Weights of a small mixture-of-experts language model, trained from scratch on English Wikipedia: vocabulary 16384, a sigmoid router.
Below are experts of layer 2 (counted from 0) of a mixture-of-experts language model. Rows are named router (the router's row for the expert), up (a neuron's input weights, with its number), down (a neuron's output weights, with its number) and show model dimensions 160-239. Each number is 500 + 25 x the weight over its row's rms, rounded and kept within 0 to 999. Numbers have three digits each.
Before each expert's rows: a language model's description of what the expert responds to. This comes from a sample of Wikipedia text that the model never trained on.

# expert 34
What it handles: Middle stem pieces of long words, especially "ent" after acc/ecc (accent, eccentric), also -iment, -ound, macroph, rupt.
router:504477452498524508493532525519493507520506483490484479488503534439445512497461459519503517474478504495546491513501497513486492501473504507493525495506506514512485471496514518485485528498517507490489501476507460490440484476465565501456511538
up0:500517528466504484494549511474525519476479520477496486491479491526488486455460481505512473498498509490511453459506473532498491494445485489470561508538467478544539481491500476464476515476513527454514509493503464504489493491518515494509474494
down0:496520496505492552523481462463496495478518510529484467504504477525516464488505509507516466493478508450480451541452496467484518517531494504486501538506490496465511517505466500504468484489480480492491490484519477538492512470467480522512546507
up1:482518545500512503491511460533538510523472473481514508430477552499510501487496482476562461510522499465506482469449499539524531482530515527482517512466525481483524521509473519507493513533499552495532475492479506515544531499438529508479497501
down1:509501527517489475513481487499483536538521496540510509501497455515499452521532491513516469477496463481558474490493507489523483541530494510551515477416467492507500468501510523483471459462521505478469486461524458491511467526493490463510469483
up2:528471466519523491500514508537509507511527498491502465476478526509487498525510486469524507441494515494506495517531537506463493539487497500505505529535511464486535516458523532523469496504510520485527487522517469505518511495492529464497508540
down2:518511473451506519476507479586490544485485446505494519536485524492463480472499536514500494497497502461528512478463453531458488453525489538515489522505479513481516498558489503494533514526493507458496510505507534494456498466514489454482541509
up3:536509505483493465510474487517471541484501502509530500492509503513491515507534492475517475523469463501510506478517498475540527526497473499521501510477473511484497513451552484513525527511488511474466511435519490546576522475534491498524458512
down3:514467469519486512489490455506470492545510515478547523511493530472499526489548534505510494489473444494487518556564523495516455456493487475495503480521514536460480476539497462497522475487483451499532509438479482516452501539486503538494528534
up4:467475510446532490511497505512523443483491526518492486456503556557463488538538462496486529489482517521503494502494469482516496543483473557502510529548452542508496461517469542487487466503483496475477520518478503544495514496472513513516511472
down4:547481523502512496463442483542521519515476476461487435473527488516533478471502520506552511517494486494498467530541502513501474489512489545509517482557485520485445487526540483568468512491482513511476456477493526538469528466499491518486504509
up5:504520506521528526546532533508460509521479486486466539538489514454470508506529447534512462505507473489504486466522519534510505472458508515516537477485516523533518470523474530487486498515482500496508464518522466456514491551489478467464495488
down5:486486490526508537473502498496520537505489474498494484523556487490518518498481453471504538528465478523521508538508475513485467500479460492554506464490520541545495504490498489540469516463539483493470474525525496513529507429467474466496522503
up6:482565492469538491499500531520497498493508489525510459482518562436487465486527516505485520462510518495499518502468532517499493505531529488526534496485525534469499510438549510487505519514531505499489461499511521505516481511539446521488489468
down6:492527512478522468548510452513535508545481527503512532439473505478523512528523523489447515506485489498506489510518515487501481505449504519479480463502499493541489498465525508559473511462476480509512516491473491509475507462521544498518517535
up7:496494479510514551528470528522506522495495502469465490486548515465521510482518514459492463494498502455510507552490504501481506428509531446500512498476474511497486457517508441527485485436507473514511513479482483493460503493492483459516508529
down7:483525491497497535509521425489466447517503524497530559535486496530468448507518493477520529461534492505497495495486475510477475503494530521506533510544485506490492521506471550502527535488560492496499500534489513470465468468497535487529477490
up8:501532469528484497475509471474523525436468458510510525492491519512476534562502476494449471485539530552470540478506502496487524488496525479501491483481487500528510466531470468556505494449495503471504503493540506524538456497505491497452469520
down8:502517529512488491497504485536511494507536518529467473516493467488497537462496508519492486477482502551554485493482453479486496533478487493530517509514475484500514504494527425515527508470499495535501487514541511480481458481474517499499523478
up9:506463516487484493562516526522478509547481528509456500524510509503541508561520542475486460539527530479549492517509475479493518494499538479536491483484466476512487475494542491561485488519491510484514567497508485550498509483511567476508500529
down9:514519487474517468449509488476437501515502491543546490518461517568538472507484516517482505486512485486498489531542494510498479457493504504501497490509522485490481530491484495520534531510478534499525517525532455515524510506487516563498473546
up10:454493480467470490476563547499524539535517497503489494470499498491533495522499503526471534520517447494512507505500523528513510513542490521446486476501475523534478505524513505532507463508505455500519504490485513492489523569541517508484465548
down10:468508527476470458474554511540513535500539495495508504481470539490487495464490485519488508509522481484491475479510413474506559502509524507538510478467531501528481459479487484482477501526504509494510509477502477490439518492502478513513521521
up11:502480527471516475494488540508510496495519490471466549519534529476500463477516509465481492504509526498490496507503493515490466525502473544462498510455466517457520486512506470515539490489477472498494507498527442499490452513486463494553521530
down11:501521477503551494473511473532518517557489493513487470481484492529446538522513499485495459528495510513484523502538506485487494494525451508489522491509491518526465499516469499484482529512524492478527497492494490501483511499473547490524482496
up12:506504493446502444526508545514525521519514460533520523501501500458465475521503542495535490528497535489534526498499519475518483526451471487523550491525530512554513482498476503517514501515508490555514492510514521502492450455493478500473502497
down12:472550503496510542496522519482463463501491485468449477470537477451528515486499505471478532492515492515505495512519522482485467520465476488550490537471477496498487522532474502537464481488483521492548491518497459521484556488446508519532506483

# expert 23
What it handles: Final pieces of names and words after a consonant piece, such as Wood-y, snow-y, Nurocy-on, Bus-ch, Sar-ah.
router:494511476509478473534510516492491503510486505545487535523508501469468509446525483491536524536468503495522494506509514466499511517555513483525527497525482525474518492464546506493480548478515472465516489516528505567444443534497458483535525498
up0:499488450504518501516505500517505507549491487504488497558512453490442481489468506494518551505479480497492472482439477477495513494551482493470543503501524491495521461512499523510476500522539495494495504509510471500511474547543493486502532512
down0:498492504504463517513464528508511518497514483479517504494474500494536508515510515496475532498530504555538468499487499453512486503467529481485517465480507510522507509519498484546500490477500470496504494477455487563527501489485516464530541510
up1:534467498486448523457489481522486529494507507499528462466494528510504480470536449517479517518491540477519500479492537459522541475524538497483525508521447503542439505470534481518492498451471513463491490432496502535501482527504443523492497545
down1:489502496489493553508525473509492504509530495528567469525487528520511503502494494447514457475565528488527525453514544516508521541509501509456490504529507463496461491557480501542511485519500520482493507515473474500489483493503444537538500510
up2:537503502490514504470467540544483527524513488467459517507536453494504497453504502517482494537522496496482527495519447473518560480489458516522507498496534522509491521504483518513521496464542453468515536512460507530503486525533514475496524523
down2:555523510493523502483522487505506539529497516542478504481442500491505531495467487457490504556495519489494504509500474488501522503463469475487492481473515507511501515497455516482538516482532532515517535450512525539500524458492489503537529465
up3:530515512502473556519495491497510520479491502512528525509503508537525546552491491506520503480445509498461534496491509488522522512512510498490491521514475488467502524511516482483564567490434490508510458527507497518480546481546489514477476472
down3:505463489481502506495526449518487537505512533507514452526500527509524509520503510561468465533482490478483494482484527490486512510519510476518539540423512438482492474518499515541491460483511506534512531499526460490477459520451521505516520486
up4:509493464494529491520506492521503467515485527522473482494496531502481532521469514521465482488506478488512546533455501534530465497506480504468512484480485468458521458442524505488516540486490475497516500501470504508466493517493449517516523501
down4:551529530471477474485554519522482502479501531503528477511494539490507503499508519507512503517522539489495491451480495496516490504517526511494539527498498509559515479531499484504547522502510530485505470498490534501506470498517506462485483463
up5:504448456510501467454480476503515487501487510519497518501479496502491508462495510514498484522485502488497517478492485465472505513493491472520505488484489498468503483514542547499531530515483508502534507461542501500452505508503577506499467462
down5:506501501466509482517525536486503511503473499506485463485514435497501476500557510487496451483504472475476510516489512522534493532475486444479480495496503523495493493481488523498495488525479468524482507494473492520529533496487471530469502511
up6:503465480510497486478492551509504505508484495551514493515485478529525522454504463476525486493494489510476499455482515489491516559510511500502551480509490497486501535477523518534492537509514505477498487536506528493443496549515496523546496529
down6:486509517442506450518501532509503548489469505483471477468495488505463495514506491460505486496501510532505485505462463528509521472506466554490472512538474472473491514456521501512450484522495526510530515514490529500506494470482510481460529491
up7:524490489443518478467512480472515514519510469502493456508555493481472485481478511444499526497463469477531518507492507478512451513485513504535510487510481503510509444499540473539490514438525476530515472500505536472519504481554462463460524538
down7:515514501489503536487507523512484481526492460497481488480450520465495475500489496515559514537493492501498458484464497513521483494496525520490467480487486496496512536517454556477476475484479463484524496511483457502492469543525485511495535498
up8:474510502505507489479441506480474446532517504487479474486493479521522503528460452455536534491554491531473469477490433498489502488509465510498479469498506536501504474509525476483539524456490491498494506512451499517508492537486537478535506501
down8:534492486524526491516455499464514528520464482486510492447506501521497449505498500502511466466492467507502479493480441529503486506459522502509510481507508509519521504436496503444493508497523492500506447500507482501480492511453459561520456465
up9:520501493530512469537497550494496517477483507512511514489532500486471481537519482510543473522489497546509504537507514497495484534507541478486463549493497514510477484528515488473525510518514499529498469496547486506536481488475543534537517517
down9:506502507491521493493467487499475457515471499501473473553510507493494479547462488505504518467527503523483496467511489498508500485511492512453501509509476508511489546489482469504516537507464500502506466498501463534482498517484526473548501506
up10:492521493494551528496497567464531488505458509523521530521508502485496489499507511490461482551494470533530497480459506468503501419528525549495500478509477523519505478523490523490524473476455494514546469520509475535517532521513468522535497516
down10:495526512532501492499481493494505454499525504495483507461502508477487491542452522472452539516446500488493511499514507511498514462494486507527538525509502473504516488471480542478481479534471465517481481481470507516502514521517479509539492480
up11:510519471547510463496491519527485498460512544498470504506514493503487521473473472467463499477501535514542532494527522482490503531478494520460474525476467503480516522507547503485498519496508506506524518474489509530506526555514529508474502501
down11:497509503544488528519512495514491474471479514496487547499528486468486489527498484487489465502477525515508501492507486542519489472505529496547493477489463535505479492495521509512473528481469511488516576515516466465540454519504552532476503494
up12:468531469506487507535449507554511501505518468522480515447510510512508494465533525470506516456512485499526520533516497472498511488501524495450472523515501528493490488535482506494519514490518476534469512542481565510476509502504511436521508509
down12:514513490553479510504505481527485460459500556494512502533507502486494483500497479469518516490535511453500513464518481500479481544482506501527480446508531542515507487489514490478504501483505493492495490510480493533505458490516461532542481491

# expert 45
What it handles: Words opening a clause after and, a comma or a sentence start, such as after, when, according, during, while, who.
router:455486459468468473510489525509519495436488524549519511504505513515500499546496500500523485553461479476502517486510517428484519554464459487515513499525499515497502507517484437486516514466495442518449481532477512498469491507467512480487499502
up19:510487479540503505512511553479504458535551547530507456514465493522498494517550511551505476484520498525535476486531500502483467476475505436485470514503475492519492518532478463504523504474523528521498467486502572530534500457499486514531486537
down19:479502506534513457509515509506525468517503544482455522496520510482519515513484511520518471493502499518527489475532517559471533483548464498514487524511478536508519535514520490534517483446519504496511497483494559489486477507488487475523541520
up20:486504475493477485542499467471483472459476508509514560474484527507478450539470530512508511551488461500514511506472502470500484506504471518550498534472507507494568538493512501503478517468511530469494516469509491506472524541503491538509525528
down20:510435507532501474514478519481508529525488476519484493493485539511515501534492407505511455514487503484464489525509517512485505477478471480473527510468551532530485515455481554489527527479551500530494487489469506531484539481491500469517488471
up21:458490506521537450486480467508529460490461507500503510528525488497521503512508506478474476521501523489514531518494505509494473499519448500467486478506505483465510467503538483509500534512478526503507487466479540462496479482493517485460526485
down21:489494484537473468504507480489543448479445495507566465470500515500508535479522489530492470523525493511487505554483502535465484505475524517534519536508467490522460491489523499485514447481543521493469495515485517499533503507508485498586485494
up22:488478432512499518500520538486527504459505503493534504534476460496525475503478488516521500499522466519514483506518476511461484492489518528498494544536456513483518490490476479488500494523483537464526491541492528496545490526498520541474505475
down22:495518485510504499517482496451514501500473497529526514489478542473495488460504545497517535524534564451488497509474468480495526500534522528512457496546492508512492431504494526515471504459441502500521511461504528489500525553491520515504525481
up23:494539516446536441481496484508498482466510458499522511511477512515515519509480512518484510531533472503508479490482508486538518521497532490483515545470506472527479527485479530488512528507461522503526491473513529519503496469505485521500483524
down23:528543500496536485493482490489518467542474510521516532522525454463527518496527490514580466506522472466503485473512541517490530512523531517475517496447517547504491483536522537486529508465501477535471506516476506507488490497500507507498471481
up24:488462490528525501475490502463495524505500484502532476454502523492518474500490501531487483522520481480451515534508502455479512459490527550500551504544479504517524506490522479495480492553486484502479504519501545510513492462469497477507506486
down24:488535503471494492512502528485477545491511478550469494477531515531521426491514496492530492455469515503526531490556470476522481494487488486451521488485470504544515506538499470527504497468501483485510496493511479519485522517514515512452480511
up25:456481495503506508475527528497501470501532488492560481520542553524480514507485562493534527502495516532497490509490502546499525492532538501504495466487501486477501545539438471497460514464516502481520506522522503455473517486506533556522480521
down25:470515500483511502539498487515526501469477549512505456550538496580514495472490428473461534539540555526499500475502456502535496488475570522512513501546509558481466484518510502483528500501533514465510521538506514543534475468506486525538471480
up26:506457540440479491439533495520517531508445495449489495482520473521499446481468456509488499457488528531494499520493492485504507504522491517503511490542491517497492505557506475525522489444494503499518438543493506426470503485478471489516524511
down26:486520515482487517490499500489513535471464441464489527460548496515512449494486491505536479463497506563505503559486503484491508530517443503514476469470532500472464497471514493509456527492481464494502517526508502536485513441491509460438499481
up27:476571513463511472498521504490496512484471486495526461494550523514520515478497531490529478523503493468498484506513506532520508486514499496518512486515456509521514535527493504526536483516496517533546476498492514534514488481475487528491499489
down27:537476501530520508459510516561490497487486468482451542499505487503488510515502485486496512500515487509471503523499499534493522491516485516454537524489523491548519534499501482497526466507505497477523527494474498497468540517526490495473519500
up28:484478526490470514524496511501508482459508486475542515508522564505516468521499508456496502495506486529499502463506516466425543521477515514513510476481498504523524473539479472519494472485533481537504514512518513455486511497505520470499514531
down28:525477474472519555448476486531489499484477508472488458481489484507510478485494468507511498525512527521483551533521534474486506525520533540464509492507503499520492466547503487531509488507480435512521532475559478469444508517541518516511514488
up29:467457429509516516491503506505529476503480512504540501512488499530500450466523505550540519502504481543517521455484468543444499511515526473476494561513487506461489448537531455515479466457524491489519503516492489485488489490508528496481518498
down29:500491467503522478463488504541460472484471521484471497484472478498467551508497515499524526521561483519498514495483503522521497535524531510457477480492501588498505485456571486495516459506519492493457516487525512497488503532500533527513474511
up30:510487472475505458528514452483473475494501475519520504522507475508507505484531472514496525497532487468458500522522470486521525515527515522474477493515507535513486534526500509500499512523535534478498480537506496441446494523493503518494493511
down30:472516526448474477526476481494528477516434487502469481496500513495521487503513541510535504498503509498508523477530467483490501528510466511553488520477485501473548497486491510471514533543499519495519530525472499499520449497463518494525497521
up31:524538454518492529478554517547447464466465513478488480534479451514503514504506453472523499523451499509488484519494448498501506483514494532495529526546516490492503470474508483486520484468512475541521549480471500488476455506474508507472459529
down31:507519488490501495482523522505495490529509493463513468512527529478504506491504513490472500475493508442474516546477518452493506515506519469528493515456515458552490525489532506504482506514461503511502490517472506473528473547527503479558524488